Below are experts of layer 4 (counted from 0) of a mixture-of-experts language model. Rows are named router (the router's row for the expert), gate (a neuron's input weights, with its number), up (a neuron's input weights, with its number), down (a neuron's output weights, with its number) and show model dimensions 0-127. Each number is 50 + 10 x the weight over its row's rms, rounded and kept within 0 to 99.
After each expert's rows: a language model's description of what the expert responds to; "comes before" lists some tokens at least twice as common just after its tokens as in all text. This comes from a sample of Wikipedia text that the model never trained on. Tokens count by the router's weight.

# expert 29
router:49 50 51 67 44 38 60 53 55 55 60 52 57 50 48 47 49 53 27 77 56 47 57 42 38 44 44 44 58 58 36 42 55 68 49 54 57 53 46 45 54 70 38 65 48 59 49 63 50 62 35 55 45 66 50 66 39 43 57 35 40 55 40 54 57 53 73 34 42 45 40 44 48 54 60 50 36 29 63 34 54 40 57 50 47 56 43 46 52 41 49 58 60 38 63 43 55 46 52 43 46 36 45 57 43 43 39 41 40 37 61 44 57 37 36 33 39 75 57 65 39 47 48 63 47 50 71 50
gate2:49 45 59 62 70 60 52 36 57 49 41 36 56 60 40 57 56 56 54 67 52 50 45 48 65 22 57 45 57 43 38 38 60 48 42 46 49 45 50 35 71 30 39 37 43 69 60 46 56 49 50 67 43 35 54 54 65 41 66 36 46 51 41 45 28 58 65 47 49 47 47 63 58 45 51 50 51 51 48 42 50 56 66 45 44 41 27 36 34 62 49 41 62 62 58 59 50 49 56 67 50 52 30 52 45 51 47 31 51 51 46 49 47 49 63 58 56 64 45 55 46 36 53 63 58 42 46 67
up2:50 59 44 34 56 43 44 45 58 58 54 42 36 55 44 50 49 36 72 51 39 42 47 50 41 36 35 42 59 53 55 46 36 35 58 38 52 46 48 29 68 54 54 57 31 45 54 70 57 42 49 50 31 40 46 44 40 56 66 46 48 56 56 51 37 53 48 46 46 46 58 54 57 57 51 59 50 63 64 57 38 41 56 60 68 63 48 40 38 40 47 41 44 54 50 36 53 65 68 09 51 46 45 51 62 72 59 50 52 50 63 40 53 40 39 40 60 59 61 61 56 52 51 60 56 42 43 38
down2:25 56 52 52 34 61 60 57 27 63 49 52 50 45 52 53 45 43 47 47 51 68 54 55 49 59 43 53 69 46 56 52 74 42 52 61 48 49 44 60 58 55 37 41 53 54 52 71 38 51 64 42 43 52 53 55 56 58 42 54 63 55 55 70 49 49 34 54 47 59 40 56 62 36 61 37 37 34 48 34 46 46 59 47 52 45 40 56 50 30 66 46 66 66 44 32 66 62 48 49 58 48 52 36 51 44 66 60 43 58 54 53 33 61 47 55 63 59 29 45 63 27 44 45 44 59 53 55
gate3:29 50 43 72 57 39 68 54 54 61 53 64 57 34 47 52 60 44 41 59 39 52 43 42 10 51 45 54 45 42 59 52 49 40 37 31 49 41 45 54 49 70 65 74 44 48 50 59 46 50 49 57 62 53 60 46 48 54 46 63 41 75 57 48 40 51 53 43 44 50 44 45 35 49 62 51 63 44 62 60 59 46 47 55 48 59 60 58 54 47 58 45 63 41 48 65 62 47 60 48 54 48 50 72 46 50 43 59 56 46 64 70 56 33 50 52 52 45 67 39 52 47 39 48 49 56 36 59
up3:40 54 65 55 41 32 57 45 53 52 51 58 66 45 49 55 47 19 41 53 37 52 35 52 39 35 49 49 74 37 45 52 56 40 56 50 43 38 42 38 43 60 45 71 49 54 40 47 45 41 27 58 38 55 58 44 54 27 62 57 47 56 49 63 41 42 61 56 48 32 29 32 51 53 64 54 56 41 52 47 72 58 54 43 46 52 44 40 47 42 53 51 45 64 33 51 49 52 54 46 59 46 46 64 48 28 44 50 51 61 38 57 59 26 57 47 49 47 63 52 49 59 36 56 47 67 44 50
down3:44 60 61 67 56 41 51 44 44 53 64 61 33 39 51 44 55 41 33 28 58 50 44 31 42 47 36 43 52 48 45 76 39 44 57 41 47 53 47 53 33 65 59 44 32 49 44 61 56 50 41 42 49 59 52 62 39 60 59 51 59 35 49 52 48 56 55 47 47 39 56 33 64 30 33 43 51 30 46 68 73 52 38 38 62 67 60 45 42 51 56 56 52 44 58 57 35 59 50 52 51 51 56 43 59 44 61 47 64 57 39 48 38 57 56 47 71 52 56 47 38 69 61 59 54 50 52 62
Common nouns and noun suffixes in prose, e.g. time, area, style, score, -ation, -ance, -ity, plus percent signs.
comes before: " of", ".", ",", " in", " and", " to"

# expert 17
router:45 52 48 40 38 48 61 50 55 50 60 65 61 50 61 57 60 46 40 60 39 29 44 42 41 49 34 47 63 53 50 29 70 50 69 45 48 58 45 37 45 66 31 52 46 62 52 57 61 51 52 34 59 65 49 68 41 70 60 30 52 50 43 40 51 39 60 31 48 36 44 44 52 56 63 59 52 42 50 55 57 51 63 38 49 54 62 50 51 48 52 54 55 47 60 40 77 57 44 31 31 45 45 64 45 58 58 45 44 54 51 51 36 37 51 38 59 62 62 58 53 54 43 58 62 72 53 45
gate2:53 48 48 49 55 31 49 55 52 40 48 52 53 43 55 57 42 55 38 49 58 50 33 53 45 43 58 41 51 35 39 49 52 18 16 56 63 61 56 56 58 51 64 52 40 54 65 54 44 52 46 64 63 46 52 44 27 50 42 46 38 50 58 62 63 49 46 41 55 47 54 50 67 51 70 48 56 40 53 59 45 55 42 43 47 43 39 44 27 43 53 52 43 37 54 59 35 51 46 44 64 51 46 54 55 27 39 56 68 46 47 37 48 65 42 24 70 46 63 45 33 52 51 41 63 42 49 49
up2:41 53 59 44 40 49 39 46 27 45 55 69 73 53 57 44 65 48 36 48 41 72 54 55 42 45 45 46 33 46 64 48 64 45 51 46 37 51 49 41 65 46 29 49 45 57 44 46 45 48 51 37 37 50 46 71 63 56 58 43 53 41 64 44 28 48 52 61 51 45 42 54 58 58 48 49 59 55 57 50 59 49 51 42 27 43 62 30 50 35 54 49 61 64 54 46 60 55 62 53 44 49 36 30 52 48 60 65 48 49 47 50 27 43 43 36 41 49 62 58 68 34 57 44 62 56 67 52
down2:59 50 46 63 45 28 55 49 48 38 51 43 57 47 47 40 46 54 62 37 62 37 48 67 54 54 41 60 47 52 41 54 27 42 38 48 46 35 52 65 57 50 64 53 58 53 40 58 54 64 41 50 59 39 49 37 45 45 51 31 33 66 41 49 61 53 59 44 44 48 62 42 41 45 49 60 43 46 39 57 39 44 41 64 41 49 30 48 49 40 46 59 41 70 49 60 44 34 35 60 41 46 42 69 63 52 48 58 38 56 49 36 56 55 37 48 53 40 43 23 25 62 60 62 46 45 37 39
gate3:71 47 57 56 47 60 59 55 45 69 65 53 61 54 28 56 54 56 24 51 59 55 52 38 51 47 52 59 48 39 53 53 62 48 45 67 75 58 41 58 42 45 51 47 59 55 73 50 41 57 57 59 54 61 52 46 46 55 39 45 47 65 30 51 67 49 54 46 45 39 58 42 50 49 69 57 56 56 52 44 45 31 44 50 61 49 49 62 42 59 64 47 53 43 66 43 59 48 57 53 62 51 23 58 52 35 33 64 52 62 53 57 56 55 62 44 58 56 55 34 43 45 25 35 61 59 47 43
up3:67 56 49 56 40 49 47 50 28 37 51 67 61 69 52 54 56 48 35 43 43 49 67 47 56 41 53 53 31 29 60 49 44 35 56 63 45 39 37 59 49 55 53 44 57 51 67 56 37 44 51 43 52 57 47 38 42 58 56 36 50 59 37 57 56 40 45 59 51 22 47 43 49 48 71 53 62 64 54 54 56 48 23 58 44 38 67 45 46 51 57 53 64 57 55 49 45 52 64 58 64 51 37 56 49 41 45 56 54 41 46 65 54 50 58 50 49 39 41 29 35 43 41 44 57 69 62 33
down3:42 49 39 59 45 36 42 48 37 57 67 59 53 39 34 35 55 41 26 40 61 45 39 54 52 60 54 37 47 49 52 50 48 52 31 56 55 51 49 55 68 63 41 53 61 58 37 57 61 51 51 60 44 33 48 44 54 49 41 54 37 39 43 60 53 43 58 46 42 38 49 45 45 23 51 47 32 58 50 52 45 39 48 41 28 56 41 44 61 37 45 51 56 55 69 51 27 63 46 54 61 55 45 57 61 48 46 62 43 38 61 37 64 69 34 31 63 55 45 53 36 65 48 53 45 37 65 49
Periods, commas, closing quotes and parentheses ending clauses or sentences in prose, plus paragraph breaks, but, where.
comes before: "\n", " The", "-", " In", " He", " It"

# expert 21
router:54 56 57 57 54 57 51 54 46 46 50 68 40 50 51 72 41 62 42 57 51 34 36 35 45 45 45 57 72 47 44 34 52 44 46 63 47 64 36 41 39 74 52 64 53 51 56 55 51 71 53 41 64 60 52 65 44 53 55 58 45 56 30 72 61 39 54 38 45 39 37 38 63 48 50 57 43 40 62 48 43 48 58 39 40 72 59 42 51 46 55 55 59 59 60 58 64 52 44 44 45 41 45 51 27 49 33 38 41 44 58 44 41 44 44 34 63 59 55 55 42 43 46 49 58 75 56 48
gate0:60 43 60 50 48 38 57 48 50 48 48 69 44 40 56 57 36 68 34 66 50 47 55 47 57 47 47 59 67 49 55 43 43 53 68 46 63 48 65 36 47 50 56 21 44 53 47 64 56 57 59 51 68 50 42 81 44 54 58 51 45 30 35 56 62 46 48 55 52 55 45 51 41 53 57 52 58 52 54 43 58 57 38 12 63 58 59 56 45 52 59 59 50 54 31 58 53 56 48 41 49 47 45 53 51 47 43 40 59 45 47 67 60 35 58 35 47 51 23 43 37 43 45 61 43 53 48 49
up0:40 56 63 50 49 42 49 65 49 39 44 51 34 47 44 54 52 55 57 43 50 43 53 44 43 48 42 53 64 40 51 40 48 48 62 46 43 39 61 52 39 55 65 33 42 46 82 66 53 50 35 45 62 49 36 60 53 43 22 39 50 54 50 54 41 50 49 50 54 33 51 53 44 52 58 70 60 36 70 52 38 47 29 55 49 64 42 44 46 54 61 52 40 71 48 55 55 63 37 45 53 53 35 55 32 52 30 45 53 51 57 65 57 39 35 34 38 47 52 59 40 55 62 59 44 47 63 30
down0:48 35 43 58 41 59 46 51 48 51 44 53 48 67 45 44 36 42 40 53 55 63 50 57 61 59 53 53 55 38 46 56 52 47 52 41 47 49 43 23 63 59 66 49 49 52 43 49 53 55 57 30 47 70 49 76 37 62 55 51 29 53 43 71 57 65 64 31 42 70 35 47 50 58 46 50 32 48 45 23 54 38 52 54 58 36 37 58 52 58 58 37 45 36 39 50 50 57 44 56 56 52 36 35 70 47 47 57 67 53 53 43 49 49 56 39 51 49 50 37 46 29 50 47 39 40 44 61
gate1:61 58 70 35 48 53 41 43 44 41 43 53 44 33 49 50 63 60 54 48 51 56 55 40 47 51 42 59 57 41 66 31 68 52 60 59 33 43 43 50 56 48 60 61 30 36 70 52 47 44 52 41 61 56 53 60 60 50 52 56 65 51 32 73 43 54 70 46 52 30 47 30 59 57 44 44 50 49 68 45 53 42 49 49 73 40 63 67 60 36 33 45 74 39 54 50 52 45 55 50 36 44 46 56 47 70 51 50 54 50 52 43 42 59 53 45 60 47 52 41 54 66 37 55 57 49 63 43
up1:44 62 56 53 52 41 44 41 48 51 49 67 71 39 46 64 43 50 40 56 63 45 45 47 40 40 44 35 55 31 28 41 51 37 55 78 46 70 48 44 47 29 56 39 51 52 44 64 30 61 63 44 52 56 53 41 42 49 53 53 41 47 34 54 60 53 55 53 51 57 43 38 91 52 53 38 42 52 35 37 56 50 59 53 53 45 75 59 51 51 43 44 46 54 53 66 64 34 58 52 48 50 47 61 53 58 45 47 59 44 49 40 59 56 63 37 62 45 51 40 48 44 41 56 50 48 43 58
down1:71 61 58 57 58 50 51 53 35 36 43 47 45 60 69 36 55 48 52 62 26 48 56 45 42 57 42 46 53 41 40 49 56 55 50 36 47 55 48 57 58 44 54 62 57 63 45 64 52 66 59 49 59 28 48 64 34 68 52 32 56 50 43 50 62 60 54 43 54 50 60 60 62 42 47 54 34 50 30 75 47 41 52 48 42 33 50 54 39 53 53 40 32 34 27 40 48 58 37 43 51 53 52 45 41 38 39 56 67 51 38 56 57 60 49 38 52 51 49 40 58 44 53 58 65 33 33 47
Digits and blank cells inside pipe tables of election results, sports records and rankings, such as 4th, 0, and empty cells.
comes before: " |", ";", "|", " 0", "%", "–0"

# expert 11
router:54 48 50 58 48 65 67 46 46 52 60 59 44 41 65 48 49 59 56 58 44 38 51 29 30 42 46 62 41 51 62 29 57 65 50 44 42 68 38 48 37 55 41 65 48 59 41 54 72 72 43 46 53 63 49 57 51 56 47 49 30 51 45 60 46 40 61 48 37 41 36 51 50 47 52 75 50 34 52 51 56 44 54 49 40 62 42 46 56 50 46 55 52 61 51 37 64 58 41 55 44 28 47 48 25 69 44 38 47 47 61 44 43 51 40 41 36 56 52 69 59 58 57 47 69 64 52 41
gate2:75 56 37 65 51 54 52 57 39 58 55 49 48 50 45 72 76 53 52 39 35 57 45 56 56 50 32 57 45 57 59 46 46 56 47 58 59 42 42 46 52 55 48 42 67 46 54 34 43 62 48 69 54 61 37 44 48 63 62 59 52 54 44 38 60 40 49 48 35 45 55 45 40 63 77 43 53 44 49 51 43 44 36 59 32 48 88 49 47 59 63 55 61 53 48 61 67 43 51 58 49 50 50 48 63 56 53 63 50 58 74 61 42 60 42 39 46 62 63 43 52 53 56 55 52 56 45 40
up2:33 39 60 34 51 56 72 44 48 49 31 65 49 44 55 49 47 49 45 55 55 40 48 50 48 48 47 49 57 45 58 32 68 47 54 66 51 64 47 48 38 46 65 67 64 70 85 49 43 38 55 44 56 49 48 45 41 59 63 43 43 48 29 56 38 42 54 49 33 29 50 53 39 46 49 55 60 37 60 57 61 46 48 50 41 54 54 41 34 57 72 51 38 65 55 61 61 45 57 48 51 44 33 52 63 46 44 44 53 55 44 52 60 47 51 65 69 47 48 42 73 40 48 47 52 54 54 40
down2:62 42 41 55 43 65 39 59 82 57 62 54 34 61 47 51 64 56 56 42 48 56 36 50 58 38 52 44 45 59 47 43 37 40 60 52 32 46 53 71 46 43 40 64 46 37 44 35 55 50 50 47 50 44 45 41 46 53 54 49 48 46 30 56 60 45 29 51 51 62 51 66 44 49 55 37 47 37 59 62 67 65 46 49 49 44 51 44 44 44 40 49 68 65 65 54 47 52 59 51 50 50 49 51 45 60 41 78 35 62 54 39 55 39 69 38 63 62 43 60 46 41 46 47 25 66 50 45
gate3:32 57 72 71 40 47 54 57 48 34 46 37 63 55 41 65 44 64 44 61 47 42 52 44 57 49 51 59 66 46 42 45 31 50 70 56 41 79 43 49 48 54 62 52 43 56 48 51 49 54 13 54 63 50 43 50 51 62 52 49 45 48 42 45 49 43 42 48 45 41 42 56 68 57 61 54 37 53 60 54 60 57 60 32 46 49 62 51 49 41 53 30 42 59 63 49 61 56 48 47 38 47 42 42 39 54 46 47 44 31 53 30 53 56 39 52 45 57 55 38 54 64 32 44 48 62 41 65
up3:49 35 75 75 39 44 63 49 48 43 47 34 29 42 58 55 58 70 48 37 55 44 51 43 40 47 46 58 70 64 45 31 48 51 62 34 49 51 35 49 49 56 45 47 54 50 47 52 59 49 33 55 39 50 43 45 60 49 51 48 52 38 50 40 48 43 46 53 75 41 44 48 43 57 60 63 41 49 56 55 37 20 41 52 51 49 42 56 68 43 59 39 54 50 70 39 67 53 37 49 39 47 65 55 42 72 46 40 44 45 50 38 45 46 40 52 36 45 60 41 51 63 43 46 52 43 41 63
down3:59 49 37 34 57 30 36 40 58 48 60 43 38 61 27 40 46 50 51 50 48 31 53 32 40 55 64 39 63 45 47 51 41 35 49 32 58 42 53 62 40 40 54 38 63 59 43 63 45 45 45 39 48 39 49 51 43 39 63 62 46 55 42 59 48 50 50 53 68 52 39 58 74 56 59 66 35 42 52 66 40 43 63 49 51 64 53 37 56 33 49 41 57 50 45 35 50 49 46 53 41 51 44 40 49 51 60 42 45 50 56 46 27 49 49 74 60 43 32 33 68 61 51 47 46 47 43 52
Place names and their inner pieces, like California, London, Guruvayanakere, Kuşadası, plus Location in gazetteer-style entries.
comes before: " |", ",", " (", "a", "i", "'"

# expert 16
router:42 38 56 48 46 40 68 56 45 42 53 58 62 47 62 54 65 40 42 69 46 35 46 30 41 38 44 57 51 34 41 51 48 52 63 41 44 62 51 36 47 64 46 68 46 49 48 52 62 57 51 46 41 66 48 65 43 71 50 40 38 57 46 52 54 36 52 43 47 40 36 42 46 50 49 66 48 36 56 48 48 46 66 29 44 59 62 45 55 54 43 49 61 56 44 54 71 60 51 37 39 30 43 56 33 54 68 48 50 47 66 61 41 32 34 40 61 61 53 69 56 52 53 68 63 58 56 44
gate0:57 42 54 53 44 56 42 53 54 52 60 40 52 43 60 68 58 47 54 50 41 51 59 45 66 58 47 69 56 64 65 51 72 47 53 72 58 44 54 60 49 46 46 45 52 64 44 46 62 52 58 40 47 46 52 39 62 62 47 52 37 46 36 59 36 53 47 54 37 41 40 45 44 59 55 49 70 37 44 46 52 45 45 50 34 54 62 52 60 44 66 61 47 55 53 40 66 34 55 51 70 42 29 43 22 42 50 51 67 60 50 40 40 51 57 41 37 36 30 43 66 44 46 47 64 48 31 30
up0:41 41 71 42 37 40 44 51 42 49 52 44 54 45 53 61 72 59 49 42 47 59 50 50 46 45 43 43 44 46 37 63 50 35 35 64 49 10 46 41 47 27 37 52 40 39 49 53 61 40 48 47 46 54 53 49 53 55 50 59 56 41 47 41 47 56 42 34 57 38 52 43 48 63 55 42 31 64 46 32 44 52 49 65 53 60 58 52 42 53 62 70 48 44 39 52 38 57 71 46 43 40 44 58 49 55 54 71 47 48 66 57 29 56 53 30 53 57 55 60 53 63 66 47 59 45 61 48
down0:46 58 60 59 57 68 38 58 46 46 67 35 52 63 56 56 61 55 45 44 36 50 46 41 50 52 51 63 54 49 55 61 64 26 53 49 36 51 57 49 58 71 57 38 59 47 64 59 45 81 59 49 34 45 51 31 59 80 69 38 54 46 55 50 57 48 36 52 27 45 39 48 52 40 39 47 52 53 47 47 34 47 37 57 43 37 38 32 48 34 47 44 57 55 47 47 58 47 43 53 51 53 44 32 34 53 51 47 66 41 55 48 36 58 51 45 49 66 54 58 29 47 55 45 50 45 47 56
gate1:43 33 34 54 53 48 62 50 50 73 51 61 54 51 56 51 41 48 39 51 63 44 45 41 46 51 45 61 47 50 54 42 44 54 24 33 40 71 53 45 50 49 40 45 48 64 48 66 51 56 54 40 55 70 28 52 33 61 42 58 47 39 52 51 30 52 54 50 54 36 60 31 30 40 39 52 60 38 69 35 43 41 54 46 71 49 35 46 35 51 49 64 54 30 51 52 54 36 36 61 52 45 43 57 44 51 54 63 40 44 49 58 30 48 40 44 66 41 55 58 50 37 61 52 57 59 53 47
up1:45 44 62 59 44 56 35 54 59 44 47 50 46 57 71 62 58 18 58 57 47 59 77 48 47 48 51 44 59 43 73 50 75 49 68 50 65 48 45 37 40 48 57 46 47 48 53 36 56 51 38 38 47 48 58 54 49 57 51 52 54 56 51 40 49 37 54 51 62 34 30 67 60 53 53 63 33 61 47 59 58 52 47 42 46 48 55 54 38 39 52 62 42 51 56 30 60 72 56 48 47 52 70 59 56 64 47 51 49 78 53 47 54 42 63 40 45 59 52 30 47 55 53 53 53 58 44 52
down1:64 48 55 45 59 54 65 45 68 46 46 44 53 60 61 49 44 44 39 66 52 62 38 38 39 42 43 49 40 53 41 37 57 52 56 47 53 55 53 68 31 27 53 44 44 52 30 62 55 40 33 55 71 56 50 47 59 44 49 73 42 56 53 35 73 42 54 60 47 48 31 55 50 60 41 38 63 33 37 65 48 50 54 42 50 41 45 62 60 53 65 46 61 47 46 39 56 42 53 63 56 48 36 47 42 46 38 69 42 57 43 36 53 37 43 41 34 38 41 62 44 49 43 45 63 40 53 42
Conjunctions, articles and relative words that start a new clause in narrative prose, such as and, as, which, who, the.
comes before: " ", " the", " a", " was", " re", " he"

# expert 22
router:45 53 52 36 37 42 58 55 69 47 47 52 53 54 62 56 44 53 36 60 48 27 52 41 37 37 33 51 45 37 60 44 55 51 47 49 36 61 42 45 39 59 33 55 42 52 51 47 72 65 52 40 62 64 49 58 39 55 59 41 50 68 45 56 66 41 57 42 48 20 46 25 51 62 51 59 39 40 57 58 61 55 60 37 43 47 51 43 58 52 62 51 58 43 50 52 59 56 50 42 42 37 51 61 39 68 41 40 65 50 65 33 40 36 43 48 59 69 52 65 42 55 41 58 52 54 64 39
gate2:32 52 65 45 37 56 35 45 58 54 55 48 62 72 51 56 52 59 54 56 46 31 55 54 43 50 48 54 44 39 54 51 42 52 45 51 49 55 54 60 40 51 58 57 70 47 43 65 53 62 60 36 47 58 44 51 46 45 62 50 57 46 45 48 53 63 50 47 20 50 58 51 29 48 46 47 31 56 49 50 65 55 55 59 29 57 41 57 41 58 73 59 45 49 43 55 44 60 33 63 52 57 54 56 51 51 59 55 42 54 44 60 38 40 46 47 43 65 66 68 54 29 37 53 42 53 88 47
up2:44 52 54 21 52 48 33 56 53 56 54 44 52 58 40 67 61 58 56 37 47 46 40 61 64 59 51 54 62 50 49 50 39 25 48 50 42 52 61 62 35 60 60 49 56 55 47 57 57 48 62 41 48 53 49 58 41 59 42 45 53 46 57 47 52 66 41 54 36 62 53 58 38 46 58 43 41 56 49 72 55 59 55 54 49 54 59 57 45 74 75 58 68 48 59 43 46 59 28 49 58 63 58 52 61 54 56 76 42 56 40 67 55 36 49 38 40 62 54 61 42 26 35 52 41 52 59 52
down2:37 50 66 50 41 64 64 47 41 52 42 47 47 31 53 55 51 58 52 54 45 46 56 45 39 55 60 31 57 47 49 50 38 44 53 36 49 57 43 16 45 50 36 40 43 57 71 50 35 59 31 54 53 42 49 38 47 45 46 44 48 44 44 62 45 52 41 38 45 64 47 55 58 56 69 47 64 66 37 45 68 42 57 39 54 52 25 59 59 50 42 44 43 44 51 48 56 48 51 40 64 52 54 64 45 28 57 49 44 44 46 70 48 48 68 61 63 23 40 48 52 41 52 60 47 51 34 41
gate3:29 46 49 40 55 66 40 49 40 52 63 53 41 47 29 30 54 48 38 59 69 51 61 48 46 40 43 42 47 38 41 38 49 66 45 59 42 43 67 43 38 35 34 53 35 71 43 61 33 59 49 50 45 55 58 63 39 61 49 74 53 46 56 52 58 59 50 59 54 56 55 37 45 53 49 56 48 55 66 57 58 34 41 37 54 48 44 45 29 63 65 38 47 67 66 43 46 50 65 38 38 55 50 47 62 62 68 60 54 58 49 51 58 46 54 42 48 45 46 48 43 33 51 65 50 50 64 50
up3:38 30 52 49 46 54 28 54 41 46 55 47 53 53 43 60 50 48 33 56 63 44 57 41 50 39 44 35 59 30 28 43 40 56 47 51 36 37 59 53 44 59 47 48 40 54 66 68 36 43 51 39 54 53 43 53 46 57 47 46 59 43 62 51 50 50 47 39 62 41 43 58 49 56 48 54 48 70 48 45 55 47 36 42 53 48 57 48 32 53 52 33 51 65 65 68 43 60 48 30 46 55 47 74 64 59 67 50 47 53 44 62 44 74 54 59 60 53 57 29 46 22 53 40 40 48 55 54
down3:29 49 55 58 65 54 58 57 51 52 42 49 59 49 38 61 45 25 63 56 51 58 65 54 61 58 58 62 49 53 61 55 48 58 51 40 48 54 50 45 55 66 47 52 86 54 55 51 39 45 58 47 49 66 52 64 35 66 54 53 56 72 67 27 62 49 58 62 58 45 41 44 60 57 57 49 40 64 44 49 27 41 58 48 48 33 31 36 51 39 48 22 34 52 49 59 55 45 52 52 54 50 42 45 58 51 51 48 52 51 37 58 51 49 41 67 42 57 57 49 47 38 43 36 57 37 52 50
Pipe characters, semicolons, colons and markdown table rules in tracklists, election results and award tables, often after a closing quote or line break.
comes before: " ", "\n", " 1", " 0", " 2", " 3"

# expert 30
router:49 42 49 56 46 55 48 54 47 48 70 66 43 46 62 63 45 44 33 66 52 21 41 27 44 46 33 48 43 44 51 37 58 57 70 48 48 59 45 42 44 61 38 63 50 51 51 49 54 74 50 48 47 64 49 60 45 69 55 38 47 47 43 54 46 26 51 33 40 46 53 48 54 47 62 63 53 41 57 62 47 56 50 40 58 68 59 45 56 45 52 55 54 46 49 53 63 61 47 40 44 43 31 57 30 58 53 36 70 52 66 37 52 44 40 43 52 66 68 60 37 60 57 48 49 57 58 41
gate2:49 55 37 45 34 54 52 54 56 42 58 70 54 49 47 51 48 34 57 34 50 44 65 39 44 42 49 58 38 35 59 55 61 36 46 46 62 54 47 11 45 54 40 55 53 42 52 52 60 49 43 42 41 54 51 46 42 55 48 47 24 50 57 66 37 53 52 48 48 26 51 23 59 40 48 74 53 58 50 47 36 49 52 52 42 58 40 50 37 54 57 52 47 58 61 56 47 57 47 47 53 55 67 62 59 37 43 65 48 61 69 43 38 67 64 47 59 66 47 60 59 45 62 53 51 64 58 43
up2:54 56 43 52 58 47 52 44 45 33 58 68 62 42 37 72 34 49 56 46 33 50 64 46 66 40 43 64 62 52 58 51 68 37 39 55 43 48 44 58 63 45 41 63 71 50 50 32 61 69 36 48 37 49 37 50 60 58 46 62 44 50 36 49 40 48 53 64 41 39 48 43 54 49 59 67 42 46 54 68 48 59 46 51 48 44 52 54 42 35 45 57 35 64 59 48 56 51 50 39 46 50 38 56 64 51 41 81 49 51 57 36 30 56 60 47 57 48 43 54 59 57 53 36 60 61 34 41
down2:48 58 61 49 49 66 29 52 41 51 39 44 44 38 54 46 35 51 49 40 54 51 52 35 63 53 50 65 40 43 68 49 55 35 53 33 49 51 44 39 41 49 54 52 39 39 41 49 43 67 42 64 50 25 45 56 58 53 68 38 30 40 56 30 35 47 37 47 62 51 70 41 39 39 53 53 49 52 55 49 48 58 59 65 23 63 48 55 40 64 37 42 48 48 61 57 59 58 52 49 59 61 62 42 59 52 41 43 48 68 70 43 49 53 63 67 57 54 55 40 50 55 68 45 47 49 49 40
gate3:64 49 47 62 64 45 49 40 46 50 54 56 61 62 41 44 47 58 35 54 68 38 47 38 66 43 47 62 59 35 54 52 28 64 45 38 63 53 49 57 38 76 45 49 50 72 50 68 34 63 43 49 51 65 43 59 61 51 61 54 57 75 46 59 53 48 47 51 59 42 51 22 44 55 57 51 52 55 63 54 45 41 40 41 56 45 67 56 48 56 57 56 48 67 53 48 53 41 46 43 57 45 22 52 53 43 41 54 41 54 57 54 48 49 52 52 71 40 57 50 50 53 43 68 47 60 68 34
up3:68 60 50 50 60 55 47 46 45 52 60 49 50 50 43 45 42 75 32 38 58 33 51 48 53 48 59 57 69 38 40 46 40 36 49 60 59 51 47 45 49 62 59 47 51 61 52 44 24 64 49 56 49 61 48 71 49 41 48 56 55 69 53 61 70 52 51 52 58 45 52 37 53 53 41 46 52 67 65 47 52 47 48 44 58 41 57 61 41 53 68 59 62 49 51 62 37 41 40 37 60 50 27 48 52 49 30 49 50 44 53 45 54 57 74 48 71 47 51 52 45 52 21 62 43 55 72 53
down3:45 53 52 65 58 68 35 44 48 57 35 53 59 48 29 34 62 28 50 51 58 51 42 37 36 60 38 47 42 51 54 35 48 20 52 56 47 47 50 31 53 51 24 45 66 34 49 47 68 39 67 56 53 51 53 58 48 56 64 60 44 43 39 36 26 42 20 50 59 60 53 47 47 51 49 45 55 66 64 49 43 63 39 38 46 61 38 50 36 51 41 68 56 47 42 54 53 55 58 49 58 51 50 64 52 49 44 53 48 47 52 43 47 48 39 49 38 48 53 47 36 44 50 60 39 57 51 58
Hyphens in compounds like runner-up and grey-crowned, list-item dashes, line breaks in tables, and capitals opening list entries.
comes before: "|", "-", "S", "re", "A", "C"